config = dict(
    num_hidden_layers=12,
    hidden_size=224,
    n_experts=64,
    experts_per_token=4,
    d_expert=64,
    d_shared_expert=0,
    hidden_act='swiglu',
    moe_layers=[1, 2, 3, 4, 5, 6, 7, 8, 9, 10, 11],
    router_score='softmax',
    normalize_top_k=False,
    routed_scale=1.0,
    balance_loss=0.0103,
    balance_bias=False,
    router_noise=0.05,
    n_groups=4,
    groups_per_token=3,
    init_std_router=0.0308,
    lr_router=0.00121,
    vocab_size=27714,
    norm='layernorm',
    norm_eps=1e-07,
    tie_word_embeddings='early',
    optimizer='soap_variant',
    learning_rate=0.00827,
    batch_tokens=[65536, 131072],
    max_seq_len=512,
    train_tokens=383700000,
    max_steps=4117,
    dataset='wikipedia_en',
)
Below are experts of layer 3 (counted from 0) of a mixture-of-experts language model. Rows are named router (the router's row for the expert), gate (a neuron's input weights, with its number), up (a neuron's input weights, with its number) and show model dimensions 0-223. Each number is 128 + 32 x the weight over its row's rms, rounded and kept within 0 to 255. Numbers have three digits each.
Before each expert's rows: a language model's description of what the expert responds to; "mostly gets" lists some tokens that are sent to it at least half of the time. This comes from a sample of Wikipedia text that the model never trained on.

# expert 29
Column headers and label words in sports, election and taxonomy tables, such as Country, Pts, Loss, Total votes, and cell entries like MF.
mostly gets: " Total", " •", " Succeeded", " %", " Votes", " Coordinates"
router:121159171141154124126146108167126178140141179119148068188119126176100111153151112200131109089098098139122160106129105059095062121114100186119156104123094155157094088148164145144157127119152109091201136075102160166121155053195136079110117141210119037082101154202124087133131158064175102147102134128148101116138114167133110097144087131144122183091133139127165098128122141132178140163125099153126116117134121138095114148165169181092110059115118107122120087193090144105134080093152158164161191135127126095140077157143144148098140111159115157117159083106094082194075195091161180138137140125135084100132115122120116072132103101109165109117155181139139080130096137137141109180115
gate2:217108125189139126081122124128085103168117132069129089137160178172126209116087128116094104149106130118105119137126123104122114125134146134122136105162175087132126155102175108131126132049074090125152206100163178144169159130213134153111107177210117129124165140174096124117217170128125173130185204143138116116116110127107140132156103150096084136126134100070200119197089160131165110119102124147118080136080135153126120124026123111146106127173149098150112090132116115133076155112142146145081116155132081115139099125146122170086112156142156128136152113129130134124109216095101136130148136122137137043113121066173083105135115116101128172132174172081082100109129167115150121163140
up2:149167161141132199123126132129128147144121120032156124128142134084091158090135137089130090153076133102122132113152132094105111128130192086064146132123153139128131137074116127150169127121103095194206115158124198135160108146132141142050117118137148117097132181127088115105143134148115115181074128134136122096164116125164129124183129140108107174105140121128177140120088167114114113120122163130120099099078111179129103111081149114102144126078126135116144098184184179255096055134137164114134123164118096138143054131113191183041165106124197125142176150104066161124074135117082069125135164124074105151111152122161099095120176148146088181111098104108121111110132131125118068141122
gate3:108118189162137130113133138134120201138109143117113134123119092090098130135145112114164079097120095140142089130150074115119172199128112141107123106137192058122045158170127144117189126135154129077121121132143122176180140100140078134139161131158181125106109142134071097060144087158106137041114198123127112126114131192127088100140129114137123126088159129065154103150187194136128094137100125201145112160107083131105103122118112177068055128101118196164145136062113158101179138091066152129171212172136179127174178124171110146165094126124118145118100123107130124125116120131136160144119106143134155042124118138105147096179128077125163169115180162135185140157129132162110126166115
up3:084133088130174193122118187145104180090114092035149139116141129132221109173154128106126108176084130131129093133110109139143119150135141189081088136149206142151027125135161145099092124156143095080115112169114126159165147113181103106132133125154144117128174161144072128136128119122169119153135195141115135130045136160167094105084113086123049146072179154117161129105136109176140127102139143136129093064082183141076151109061129184085161140074133114110164169085137128147169140098117116126193145137096128183165126100131128093128114084129127102120112126102103108133131115116142139106210128132137115165101159145100099074169155085140139088094160100145170145132131144188120104171089
gate4:137170118166130127155128097136198130109115127149108165138152089115106140187137111113172127207191124128133178122121139102131130192046060188160138122129132114194113110133115141111111134124137184132139134124109106126082165126080127125122202137121138133150130117137131127096128105139132142117133122126130130212129092132115101129114099035164132120110129176105096130169166163098143066100155127140125133115169078132126152115076102151174122146084123141229113137171143093054154148126120132124144104094138129168139015046152139137217141114147180127142115149128099133094131120130196138114124097131141147133126206146148119127124120042063128131118108180144134117130119173036165123150104
up4:114109120136120071128122128115087128141153125108090099093131147137131110117112120128120124125096139110134100099140127180128112131189167043202183111164109047105155103161127115211133119135122118126138152124140161123161129120132105137124058110156121241128159135133010098122121112158064136134118151150091070135116128156149161161151078136123104085170132117121111121049112106134114106128119158089087186122121132151147141150206098126107124117185161103090166119133165168127055170121125136112110151147157143132117187130108119162161126183184145154138163083102131146172103160123049158144150171112150135077101121129106124105157088159141106148192136145120179116156132156210040125096127
gate5:128129119191128081127136128154033105122104118097129133141113127131096122101153094101175141128109123126137165144171092177063164136087143153161132228144126127135141172127152089145136169153139130140086106117122162150117139103130141182111098131191156098101075113150102135069145091125132087126155096106153076125095124155113121126165110209165134095064143141118134091119171130130161135148124120127111131124160161136102122110154130097075105228101157086142139132127148125136220134102137194091141142084165087151098120128060069136117137096129165173116130127129125068082133134083104129090151098167174097147130139015126133077154106161134138131153141080208177113084133128131126143190199
up5:130134154095131119119126128121119205124125179144144138118109152155124132121114171157145089133197071132104158095094106135144148156151129121109117136110117202131116128128124127131103100224132103128185159202134136094204121177095109127121192141117107162142099130065138098164129158132136127145070151106117189106126143126147142129114077107059076112122112124035128157160102124214054152128092219102168094149121132160129112103110047128212092066199128129124126122134062115136107127171126122132136127154122129106147139203125141132117141153105133111128135143147107132100133055140142202126131158189115103162163115131113104073150095130101072136127117121056056159124144139130127129112132
gate6:175210119041150121131135109100138129065117159082152123141191127156134124087136175166153082095085100134119141125070128143111117134125140121116134123181140177195049099115127107129070127129147108138131084167165079108143125104122096131064136122095082142077098140191168123116144125103142110142126126117102072088123118108123128038104136109093109070134133120078136101192132110100134078133144125124126074120161125131131128123124130147172195086112152116113070164185098101148136145158113225132174141154126129116159117160168128125202153127168132113140144103127137110122117131137151081133103199154158131114179119102128124156120128096096133172181150127173141136157110118140122124255087
up6:182122131124151127116237158071129159131127123132123046122156125208169164116125165136117104112126168111083132113123171123118045113105123118130132128163171119151159025141132123144117197092169145124130125157143113084139150112132142128126121117103117139159139085154125138136115128102126090094103120136123129125131102127127170080128140094130066084145125138128049110130087188118109122138170152116141050129126127090151155130155135130119127145114094069099106150145127118173123140147087249139171144189108124093200087137164096157221155092199131098067125075095127127123124162129128124093056142067098127124134125114158125101155067075128148102152117116106132150152059151139163123159111
gate7:113109173154110130161147136070125132179100127127156069147108188099133012137133133125179173137090161137102133093167111108122070126148129148126140150133093130085119145113128141122125158142112123131124092160128137157163127144109131109147126046125125133130160034164088129096158114170184140108169138149122149116107067142105149112135119119148123166153124081189133144160133127101128152107095089133056169192140144118138109214143141120134105088110191131123086117127113082126157157089083205079132140203103080148103134119147159126067123115145136138134124128110115133143118139083169024097110084126119137139149070159126234120093133054112143057118122145115129132113079094110112166183155
up7:134136148149074108150141144094127130099111123092098029132113141102133149116148117079120132185119110222128149172090133146140130100115174139116096103100121132130133109169099145084092152160127180134156162188135131127159134124131170121084152149103109131119105189166117151120126142108137111149020053217116095114111154134153135136128088131176127138080069128095141146152119130114162121093067175125151130127119133129105128127099144184136133118129165167182115189072128137100134104127035131143211122108172200093129116162175169118127129089107141184128093091046135096142109095136134201135133132141089164198159171081114115076128144187125134101068128107156138163101163143124130139118102
gate8:138132109121121152140181067127112084156071165098128056068212108119162129158106052181128167142128147133226133119132060131186074125099082226179103126162134128127133116142151119106142131071116128108138187123104115141062129136099164080116116137100121157096192123136128083153129152114158133121112121091066168134154120134136141157190178157102126083140115090148101026122107125127104127147117109128159121091155140144087134132125131137124130084147135123179163155124187142118106093129153121184208120194203146154083114129132129104136127090120132119106129127082121114092099162099119113174130134141143126115103109115140125137147180120111164190171127126126120146074138132085130036081121
up8:071134076166129110147157108167154134207127142118108129134101177120038110096077130115128131126129055132099187144129160124129133126148109110121106106109064119198109171125116170132128087122117197164103134105151124131144145130150066207172130113104138143174124088161164144077138192099123162149164174124135112135132195123153108124126133133149138129120113153139135113186163142110123061092095255135134044128109071120133083149166101120099135135118158099095145088131149139149130175131128144138139082137121129113113068093152144087201127125065155071148127092165085126144073077123125130094132138126150122099225158117132122073122108216102127115139134130125115128141121155110126124126142
gate9:124081169099114095114143140125105063185116125165058137173121129151152134123167170116115105126090113136152145157139102118148098132120176133130128133124102179155119121185122113140174126111096093134186127138126109126145137127110127123128129088210126098124146102144130139028113187134088140062127166178192112143117120108139120131103224093084135131120104137120141132130124086093178132141142078200131049128139150160102135149151098120055162134075231119115122135121109135091211115117102126125147162083151169108112122151088186122138098124088126131063206129113087144176145117096169155145102109120169128160155101099126119154176119137110139064137103160058088142101085186119170184128099
up9:109166088135255190101132112138158134062125199069087156076116111132119151155073139148130116165128121114118118161177121149141154151116158122168133134174141134105106144101120124159124133146130122155113128119098120115122112091167184081133150120140132146132124124076153110128119141186152134107057126096181121135100090053112156097135101118156097095140163034065111107159129111193130092133109140087152051167128143059110147128066131137169129012118103164124125097105119127114192104133129056160147128084129132193197186129126077129177141138130101110148127119133099118125122147110152118143123154150133129130141153143141177169140130081119136070126170117122135190116121143125123115124084
gate10:116133125069130115074149097101088051119116115180162148127128132122073063131147121124187125143126069127097135143128137134117121144199176142138091158119136150138087095177138154109109085165161123149127102099143153119121122133125186113160093124098212114158102111125091130096092145131112042114078193087079125082102136051089085128188095131145117132138141171148000136127127135103070182123120110204121090118133141128094192145236161184096100135120145135124073115128133127128108123164165124134119134088123174130116165151120121147162121140146149089123153156116125104158157188113128147126104148095091144155142201111161116098118116173126133105122118125113067134145129201136122169127107
up10:140161162148160174140133125145095132105113103145139132119081131120129170165103130214132220103093160145115110115147113104138116117128142133153134120147129124125109147126156084185131169139111123163136156120144105138128137131153052144197150119076061124004144164095090128077148097115163119114129125117141118128132130172102132098203195157178135074140084094098116122181131136132133120126128141148193059146113045083118133093131113061132154033113159116128100122139150088109067158088139145118096125162160116146149148099098125106132110129148111125135077116181079123121129135129131129049158135129127076097141116151129150090118139171115137240168163105151134099112126112173178082129055
gate11:094136144163126145122076135124128196158124143052220073132129099101116139075168071141172084254132099110154099094012152163053126118084102166128123075144121134126129132116220153123125128079154146116131139131102121120123109090157094042115141092131136141069092073091127123129102214152159144107144114128125141121085113104132131112099120140126119201138124071139151124076129082151181120152137154134134207110130121136129143128109140144065122130162113142131104128145199101138127127093135195115121107195131140116125077177159138160176132129149141138116149127122121147130086130193129127104107129128120109144099096167089130128168170143151134124131136081109151151113137094099174099126097
up11:125123127151116159168069179119142128124144117105191112142124135117110138089209069044148147232131091130136115119065195130132120126131112226125119098165128083098132148133170164163117152117178142089109122083133139149167131120124103127122130081183093149085131162099143128140106202099129125094084115125123129154086109147142129105126132129129102208118127056131126118111137082165132130177127122128068211140131111104145151066106133190088146144122130127122079088164147116118159098078069178137144106206139109107137073174133086161156139121163131199133127122128072136131096123154128126110087174139094127169085123128114122125131114193124116144140161129085045156122207110126131132119145
gate12:156140130146149118109134128141127111126151074101126124126125144138149143137192095133079126128130073154129117103135138113148127129119133169110138133115124080203130123116182151127140141078132112113157110170094120093106141130120107120129193162222148090105083151185177117135122120104140144128127162101062101105130129132128075110076148127124107131119210128111125085123096210120133111182119114122129123120142149157127101120147156168123137177119152130010046147190125119134074067122129101110129125133132137127114111125143177106157101069097150142173208129122138035138142107105105083125158110130154144071148101128147117103152054121096115208055123168135134042110135106111148160229072
up12:179135126152125056129182108213112063117126122120125157130117161186117173126189116106104120121152092136195132121120139068175129136149125161113126172119115108120108184132151145126101175100141106139134144152124125109093113123093128139169101137166155142138000152171151119135130103118151169161139122068067060098152131095110060128100138120081117129112187123098130151126084189110206123188137141122145113123159121122101127188132146157120134183115120124093131105138125127116070080141105115081118104126130097128126117133178161124149095129073168151120194111098168048126160135115069093104153140129139118150135125049191121085133118121085142200070125142127131096117154124127151138188049
gate13:124102126121227114161102175122138085091099070117118122187139165137129119120141168137153154154026130125116107096126142129158130074215112133125129125085195116156139145122128120129146121139184061163133102148117125133084126127180151141164131130193150108099024113134135122110176122153128157129142120074115115132135110120085130196107113048134118127114129126137147122114115158124144051124178120134114100186145106118185081123111162144103125059117151127064096129094126131111149161090127212110126121119145084131136216143129132088116045175156128079207202098121150201127127158134148129179126129143140134129124142094119127130133094149116136100042090114147135094134121134131137157151101
up13:140136136161111140071129131148188123125152158130126157127027092112181127129112089140108129096172126154152126110136101068097094185076126125126148179132139123108122147199109095133100171185037234125129154134128125117164126105097135099120146088092153190128173121149109175148045171081151123105112144157148132114131136137127134126118132158142201140129095125107125127127155110150123173180090129076146058138116139105120159233137088131163120151130087128132140123139113119170094132124127093127143104131102152130132108078119128143147187131115134128110115116174093054145165110122142084098171116083116123106151118092190130127039150110204149131133126174019128186091133130118112122101129
gate14:104107138112091129154132108137100103147129109167063118157194127112131080200169132131129130154071120113144137146132184146189078152138142125127131143141132072156111199124140129133138115088125120092089167154120086141113089146109129128143046176166123099144110117120073119118100200134114140085164178141096143082183190126116129175138128079127136141157173113173146130124177114174205095143165151118146136120128171166158125006130129128137110097180123135084142122124183150171128111127131076038144124130134171110111108144101145127135172124177133139109147152126133131136153071117135098123096094124186121086123070118153132117116144118083101121134169141130028139154134105088110237160077
up14:131102122136115075124151133127129122159083118137154105104147098137087144127171121168126135170088127115127112091130080147184113118104151143123158096155164144157096138121116210127143160147118081133095182174146155113114128161128128129137128160208085132121134073182155082136024137128125126115115134165083088128137130131105127179092152154128113159132131121176218127128144055115133121127119133161154138128126104128114120098120089139117117129126154160108092164132191105190094118136168127067124161144131173102153082113144150071142141097146069126127176181149144131168137100194129073083130116092139125150086105122134123124103137111121175128124199141121000126173133067071091148127103
gate15:135123135125067077163115035051090140098135191120110132141103130130106179154123164103078122131208159094144151145111126176126099134130116131139146120201119191132091122127141123133113102149220216112133109154060119091114193167127113136129111132176090134135111127170132132202129100114123143121094117134100154136113128138115141142137124127152081113103092142152110134129131139121125123103116132113129100185127154163140191072121121121076177128189136117141124128138138120117175119113136026129131128121120121127130120097128087151124115097118085137154207180128131046129198127233117173125126178106127057116140147029117120137143126147137115148166115110173118118146110141074055149108138
up15:136108100174187187104111207126137126190142060142151128124139127121127034095161092126140119117046131181092132087150175116126115093098081113124124131057187130125137127139129128081129147060090139131144109130133128160136056126112165116099130099116155106126137109131159119126130178130157063119102142128131129129145156137125124135143155130123219129151196118109147105090144163000111135122189118150067134127141126123170111195153122135107112122100115134129163177171070091086121108129117220142158178106152127184083181136157177049127135128139112124128118108140176133124079107098148120109132048110134171142160136156133151097114131121140141096067128154103187129133158134168136128134130
gate16:113159122141121051171128123098155038128109125130131138141089133179118161178121115139131100057153133054129165127152192150111128193128147102141141144126117088187101069124178100123090158069136079087173139133131141111110104102171125144107128117135144128116125173111137126178124116139125122119113126112112121054129161088138164132142146141102130108132140171113072101113126163107154150132134146099057207085147088053093122176125144096174177108152157152123087149164126142125110134084119104085083121116123131107038098150204120126113154167193137128141139178071225116106107132069115086131147193162204132135188080108128123109136137133101067126141131129132123102077184124127101160122139
up16:108124184126149103144125095183114127124134112136067187129116084162118099096149119088178148097120145128127066146054133142158174113120151204235128119124077170151124099190168124138090098127089061159110108064126075150144122121181110134160127076098096133108119128092126083130150178093151146150147154081118131118092142149149132092124133123159153155174099098083131086198215096183116125103095138117124149152128107137112126112180124126096189121120138112125116133117153134135135127102104148137124034097138178133090183141158124133182129113096093125125146139138171118130149129120084123121124075130156113127136015103120107057126128145091114133141100096123220134132218122148134136163153
gate17:193162157122128128145077060151171121176131115169116096146152130127123140099142165103130134127103119108151104191118108117116129128142134112115135127137121088179074084153104127135093079174127138130141112137153117151152105128159129157116107190130139132105138152151111110107104112195128081119136128105110129128113137133084158144128132178043041127134168171097102082125075077107179129118075128147129101052146186200091070169125094139053133167129122112133090044178131111137105139093137115114124194171132138137105124139120137125074099061130121142239135068104143100131133143112145071197127142173191133130171154077137126134171122197200130112180113143132178094083120114122124116138120
up17:136133111151134099131176177063053163159093135103124102112113104119112081124099143138138159115068135075111092133092184152129135096151125115078137092071064138119164207109129138160206138151046103112221149107119125153132157127121160090107140103207133069199158092143128185087092149125151131152165117115165086128153140147137174173073157146121155123122139179213090153118114159137118128099115161138173113142139136132020178128140128107104155135114107132129135126083089133126136121173204145086143101123142172061142117128087100110121110171149110137091153119116171145138167126124113112174148127135107128121134044144133181136099090091134092118176140125150136128119129182079101132127094
gate18:107107121147131182121131115140182192128126070137116137092097120120121155150118169113106213163048103187067127159122139124129126113184085121125117109149158123126112119130156132126165126225138158191110149142126141118178149112097127116119171166138143099125068174097133116163207148157136126135131100128157151148152106166103145030173105141129121048122143105150084142139157094119112112101137123105119039089117140120140062115078141110136116108132099123184133119128076144117151120165132172154125135109147096104119031091082174128125130149190127111201114122121202130152127126126111153128076130133136123152112177111204115065145074080129163130126125058163119164120128116130141077131188
up18:140118128126106130041080148131089133133093136157144130127140130128099120125165125128149071129219146166132157126116083174091140124074158161115155104121145134096163124049103125116133162133127131160135090146123128114087119139193175122111074080131068157129129134179126110112107125128152139164110164137057117130064101152106165153104132171126125113129097052108131163197031136127169119142126105147150142127127130136127131172136177080139131143183128165093174160167153126125135141133143129135126146153102168177151136124175126127127091128134137130164127116115120098163085187197165000153121172119155131111083102136108045155170134144114041124067142138105125124083154118112084150105132
gate19:129130081143137128111073202130183131176145178160159121140141146156192138116133085159141138122130125136044114086128121198143112115154057177127149200123093102106171133124143125140073167155112170131045158127143128159113061145096171078132106095078104092132131071240159142253083118087139074135134130134122136140145104080043158114142158102151140131106234107131144134115086165102150147143109129128118142119081111106149117163172095078154050058108128158122145134148120107103118115120118143103167144096135133123163077147113137098104128170139117134097123138092136137149151130129129075128133127105167125108122155109120170123163142119114120130127120150104144075163132116132185097126153
up19:158070128149135126088156094079079126126113098176128155136115099100150130123196137137170108097110137045136173133158179161115151108162092149128105127136061156054150142213093131096148119126219071134137149173123170110128145114207101219166174122105118128067089086134138133131082134124090161160214161107111152128129137130120151092130123078167121194098125168146118103130133135113132134111180098127119130122187079144200141132127132127142091125171176094125067114146129108141163146111168180126160129101068140132075135094136125143110116139124107136112107131120101146154115121100115108126096134039119134133073139191120111153157156142125108166132157121158040173118110064109129179143145
gate20:128146131137126093185171116149090207118163125164124122146156115097110108124167134162121112187149096142072097126130137093123179134163104227145181122106182123079127136182153085127175043162098120170149133169130120122132107124126124115112142159154106135168181137139126143167097113139131125122179066134186142124128138119082087101128162131140104147098150143227099167069127213085129132129102134103120148120149116136117134106121082096038122145122102080162163110064118130114139124175159124126132168124125169141126073115070121101111060119137125219094087124145126109127117118075110120122129198195079131104115120125131115097120167171088117098137116069108182101100168151074155098141167
up20:061043145114132156141133074136127118104138120111103127130127165100094086153108131119070180167102113199134150108119112006116133185120116125142138091111121122154093090133124127062110115139140119187131166134177075119153135135125121085142122123069175091138152112127166140102138128175181090129121154133177130187170126151142132141189092117139133104122091124160030128088175135083137126157110160131117135114133144120091162138068094101120141103114158061129141098077098108137131123145142113167131110175113171116116107118124170098156122129130150132121149154125182076132070058105088206255125142132171154127150127033131090104108178143146152125137141155099142145142110159128115121141123
gate21:119221125105127183082104114084156134111198163069140140180146124122150127140126111099125202123125121120163116116114103148089119132136127161134167122133074124138115180140141027140161155127117119163131100091131166187130131166200183102117083163076102119124167127161123165146146196222150122132152123149168123110127131122176131159117197162121153127113117068121116059136120139130109128149162132089176137157131137137115143145132075098092083140151118132092128123168104119147140126114047126127175158128116148041130055150132126082115123160066129114124189112132162120165142183147173041220118125132136109116094105119114182134098113110121153080128128126096131076110091123089130080113126
up21:118051117145130075170136172177110123122064093165119126074096128140125152140117136145097048087134121154119134148137132122129167127118136073121055129142162112087152078114116192127093123128128140110187159184137080073128152108000120171153153123142157190146084136104124101128087089093064146111097139160080127156095126151178122113131101111129108099148116150112143219108144129131112112118096130135084115125124124133151110131116164163152193113098127122161111150102186150135127144112163126128058135121105145207129195090124150163142124123190113122103056181130120124088135109100103157030162147127119154139161132131170097150151143139131093137095124134130147188149173129179139168160175
gate22:166079133123096186118100119118125134136134103109132039110144128123175137131105217127124138165128092116102124093136147093124107188108171137118161083181131133123144097129168209174168115129114157110147076154126160157060089127187155108129130166122122133125105163162129169094091173103161137084109116123126042138090152089214111101185075173119137119139142132094141127169069116112086196153124025129132126187087133116118138152091145109083122092133116076172082135169102165149139128130163094124138180153098129123134131077169096112119145173129093129102144120100080144122123141133123149104132136144070105078099035130116087101159151131133064131126098145141162133227132153120139107125127
up22:095168121156110130110126163122127120066112145105148120133123146150137111122105118138141216139122107136118149170132127122107105185131091107113183150192127132218078087105205132119146121135123150120207159126118145138129106138207170106132176141135081196100136142118121117124108154156159148128133149131122049133082128132214185135112117095112117086080143175098131131127094090051144143149132112167062114159113137040112107170119138109061145104108157113145138131131076161076175089099132055081113128118160061132111127158159133158145194123128154176053115132076118151173136116143130070102187146128109050158092090125131119098123125146108140138108118126167149148126097181122136073109122
gate23:147169121136061135155127105125106177088138132101123109128165122119104066104148145191129121121134154061125155145134146164149100127152134127082135121138130211152116087147161148091087171054130156123077129149150148155094128104183192096126145134148203104129182108119107116217135128112133140165158083176130160061085135106137096124115133072128109135116137120131209132100065131102120126128087138149184140127110154148101062101111125112151157105171133098075169131160132137146084031091162167112208124150171122091128034043152124115119119111162132092089094096184136138129066163121158108168129105125113129127115098130127108155111126108131167101136145142121184112171142185076118145089106
up23:163166127128055165158109131104109190107131109115152115094132166146119129106114101128134118109104187073131143126098094126158098131209129095127132132183128201149115118144132119118071231115136169104157125147148111168154129091128135131174153183132171086083171109111126150178136138133203133236152104139133133104028146115138120122141106091087129073133130118128161121070101143115160096131088112128113132165117074182111071096078114078128212098102170107115167153114139132156127127098154121083184125134164118109106090039162124133098146134188110105062124116173151133123124109101138103133081131164139156105134099074136073113131176119104157109139166137104169104175088128133179129106119
gate24:073138140128121150155134138132156240151085155154081147125173123122115157138180122131140135125126132130109110107150138117174153084133117150118103129146114131124060109172116085102137141128152109126217118171127105148133129104156138166133116138103130110051089077177145115105178122152100119109139150176122169123113125137126118132120109114087126135108130117119080117099199134133160078173105116121141108096211123118105151116089179107048132131117130127156134122083089130089177082144086185122190152107088195137193127195127139145110076134097112141123080112120137080131114113134205120111103072152139130115071171207159131077119118115108123074184067140136128136088129086190142076120232
up24:052124118172134140121123125172125200091119160143135132141153111118150130139234146119136127127125072170133101063125143142117114111157071141077133128094135103144127040163107108129173131108128114058132168098110039100130093131123150149148112135121140118103127109130161090122134127236091158169178112121106135113166132124065133138156082101087121203123155127132106126126152157106141117193158172162134115143159129161146133122050162104083164150149142127118122122115133128079151100136094124188149098154132140138138155128132119124087136136186068128165097148074108150143126097242109120098116155163142109136060130131143170134070105141123091148147077061155084135074140120191111139129193
gate25:124124113127148141081143145140108123127128195144124118205136116129120116100119129115125107106149133129199071109129131166142107102176077117164135097179104166174109103220189104115127119087143101065134087180098147127114121108142137155115164145142143132047139134127122124087135124121142136085137130160101113146157165137139085156101078080142121180104099152192149128174158127109146116067144097118132149173133129116147110189131143137105116119148130085145047136154127163104150126119183154137185089162080146119102124109116134082130139114090116084063199150061103127127083213127141255138127083134090116133131071113145076109122092115163071136130168206118145173127086082143120149085145
up25:145115146073115116194077132114082107130119143203094129139140098130151144162151082123106145128124067112089151152146069054115184183127148092139138166142119159145105130084093114083109108114148108132174133120108117140120127124157179131184092177115108038136140151155058117142117149137155115161030085124129182092098146145144125185096162161100146088148120150095098106117069139135080136125176136110079154111153144170153224145062128106139143152157097086100127133178137124125126141130154086106163133138125168121133124131162134215112125129135133141231094145123162116122128096151073107141178131166147133180079129107048115115144187061123101136115128126150099093123114130074084148124116
gate26:246136086098123135108158121152115121126141177126117125103110133117134112135127093112113119126132159165133185133128094137142109050122095141131173182127104092168138157113163152150153148135084142107138122162138153125148127144129149102144078144134033114101098131091091090187169160108116108114102111131154134104147129147166125151147104070112129116118057232102132128103067194128138133028136163133127135177094105131135131181127132112113086128065105162141124153196083149178068090147160174130138061142162138131043130160151101126086141100125115093133131137067103073112205167150158171223126094184145105119124107107117101128162130119073133121154178155132158107128129136131098122142128
up26:213166072105135130141157110117160112126104178130123165121083134085139132158174087128100126144121124231121144129132026167142094078135109116130143154159126049179133158118202098134140135132090112120109123186133089134098073138143131123129128135129067132124129111098126060152117134064117103130122129135142103136154103169143133163164049060128140131130130247091118125117126161111130103044137164107130127140100098106118109192108164127133102127045123177120144172140093151154118103126138167136117067119132158118087126126136126149107161127137130055170101125067071081095212135136186168179129121184132124095108111121122098150134124125121129161169186146158147109132136139128119113132150
gate27:120142123150110129151137136115165126123131066132146136123113146128126126126138148072125141124132133212165127144153116149164185122202120130123135117117129134179147057114067120063160131134138083122144130152132111112127132101081142134147133102115166116106069172136147144110126120152133218125174092072046140082168101127193130131149098091102187047132153130122119110115115126139129116126158145127132129118140114110203096124095123161228138130101131112142090123120114129168100122128073092155131133068199064125159136110151188113046104045125089086161115129143150132120124035153064144142126125145146093134141155083057125132098192120158129156127118160213062143106148149158120102169129
up27:138052133068116143116110115132127112080113127118095048120134128128213128113151123228095126150108137068130123153096127072095088155032111138155112153131129128081132170150183144137121113126111126078091104104126118146094127189098062137126113177133042122140155130125124103170144129143099062105077158199134116148099188126126161137127141173138106113167120152101118152144166107123127163148135142171135125132123123152038255158162135133052130129133119144099141146163128132107125115133136125082137116098077188077132163143128086123190135147133125121140162123114118134122134189145151118069161130079127155113124109151210128125139108123163177100125188152109150163173122128127098167132143
gate28:145129125112137137131123112152096114109136038091102089140105124131150127130129139130148112135083074143103141109142106125074154134124105082033116104112103151153204135131144163190143179088128125105116138135155134121216104053127133173105148147158122131135097106112113134125096132112092116135141111174121136084176113135105136058161137131121113150108145155132106089119135089125146213109152143167134058118134160043134126091112116169136194127138160144143123093183195176159151134096109174057111127127136125047104154132135178128133178138158115138127131171126100158157093087129176136052092118143143125147088216053122128092165142124127156146118157201152123126163104071131208135186151
up28:122154127196173130054151097091119092130132130134132048119095142111122121124128109138151118146141046127114152169123110128094137184115116075121106130133069075183111134150173129128130123089065116059112119105220172121191117113084161134120133171126122129106094233135163152127128142127137157134112138152157140136170082127069120123128113133112124153135138219143152129060137068130081139124130084171118138168133134113087159140127141144086094150130129089129121142133160164231200202083087128124129098119129127175131089101185145164100145069165116118121148134109112087138088131155098063110117187125127126158127103122107132128178098075141179147136166151119116128138143119102207104134162
gate29:145156153126205187151151143157154175101128078131112127115132112132148125157128146097125183135117190100123116136116127101121123142141176144131060163089098168130121132116069118133254092134134092103078101134150099109098110151125145107121122067102126122116100121120096119093187070116159117110127069181124135108135139117123128076168118180104116173119124148152154130127204150204049133134125139077223144078129130139120126041055137119118116100139139170152118144128101124136171230120113087133129162123141144182127095143136097053138084132041102142136132147155127116127117144123140137151166120108051117132119067102137134139071155140165112128130104090143135126131091115201154125120119
up29:116054130133088066101091098109093087154128169162128122139089139103110127078143104157144129129121098164119144090168129145154136118068124111077163127131187106132146122133169144156061177143129203140148132106130174141177107114124108171194123152142147145123133125153160119216103173127132133109132209119136105164134142146111124130118156108150182085130131105120125128128077099074194124103120110175086111162119131138130131191185131112130126170120089098105148121139187127118104047146128138115126119109118100107136143136095219190086132122181145126101093127107155140145119122137117125108065121145195115100130163151133204125151055117087165130142191165084090126106147116000101123154128
gate30:138120130141138110111121111091130054136121173071150107201146158124149150101115095133156090111101135157114099128143127126116110130170194131115122152132135106144069119080159078171187106079112069127125076170140149116138186113143129125152154139210126156122094122159040175139106111125135104106177193116051129208125127176113131099075094144133069145163115111112134121136064131151085131087108120135067163116117133179076127119104145148126131154128121129078129113186165115119123102132138124088088135150118092156152105132134133130159135116150182125176255131161152121114070094123194146158122156127130144145177115076196154095144118104167131151138222111138134121126111125063126130164104
up30:157142107121140159061127147128192191174104133105149115122123142138123128145135118149130162153185154133145089144102127114128115168125118127079130148118162129136145125155142159126143104130126125180147158084086121132163121082090150132114114128047119107134134130166121111147130161192109137092128096168113113139116140153102080236115171084078152118012120184123088157141120144097124043132114129115232130135169115109145153132184165105131225129121105076131129133126122148111134142144125122123112115116087140075125159131122129112119134100111157139089026134060080126111146128135128166199176164123073031116115135130132124059051102085123113115134103143178095095130146135101143145128084
gate31:121187137128153133157156071150166118117077130146097124160144143134091145069146129133151160115077117102102082122081121133123196208067085127126129134124112100140082081161144140102085078171114139140127089134093163150172184126133140095134110116106130136120110129128165133176109229150140121126085120127123147136142144072128098127105127114128184205099122184215128144100224111093137116134146101169119134143157138137113167132121106124085110129114123129047083144144129127141147109143098091129167115157152164102122133135119177125237132161064099173133071149097114118173105136127155193150148130127103135135147110128105054111131120136106174083126105127160153122119045144025108089092144
up31:205133106101137165120152159089092152136104168141165132104114121164155136051127122157115139123134087128150109064110120130128141179158133090111126109118120110101139156129116228129123124154156137124099193138223103155180155128138022149151130156134168112134111132144103188135199078060000130133137126112153128136098133115158128138136108169123078130151146068112110096106089074127146137193162055153146108162065134115142120132169114102104125121120150095197121126099162107157126067124189095133070086125157115126138128140139130108103133135103109110124179092134129137154121115127122163039087156092119105170106153108115160125123175128125147153113110125142171129135128147196138118076165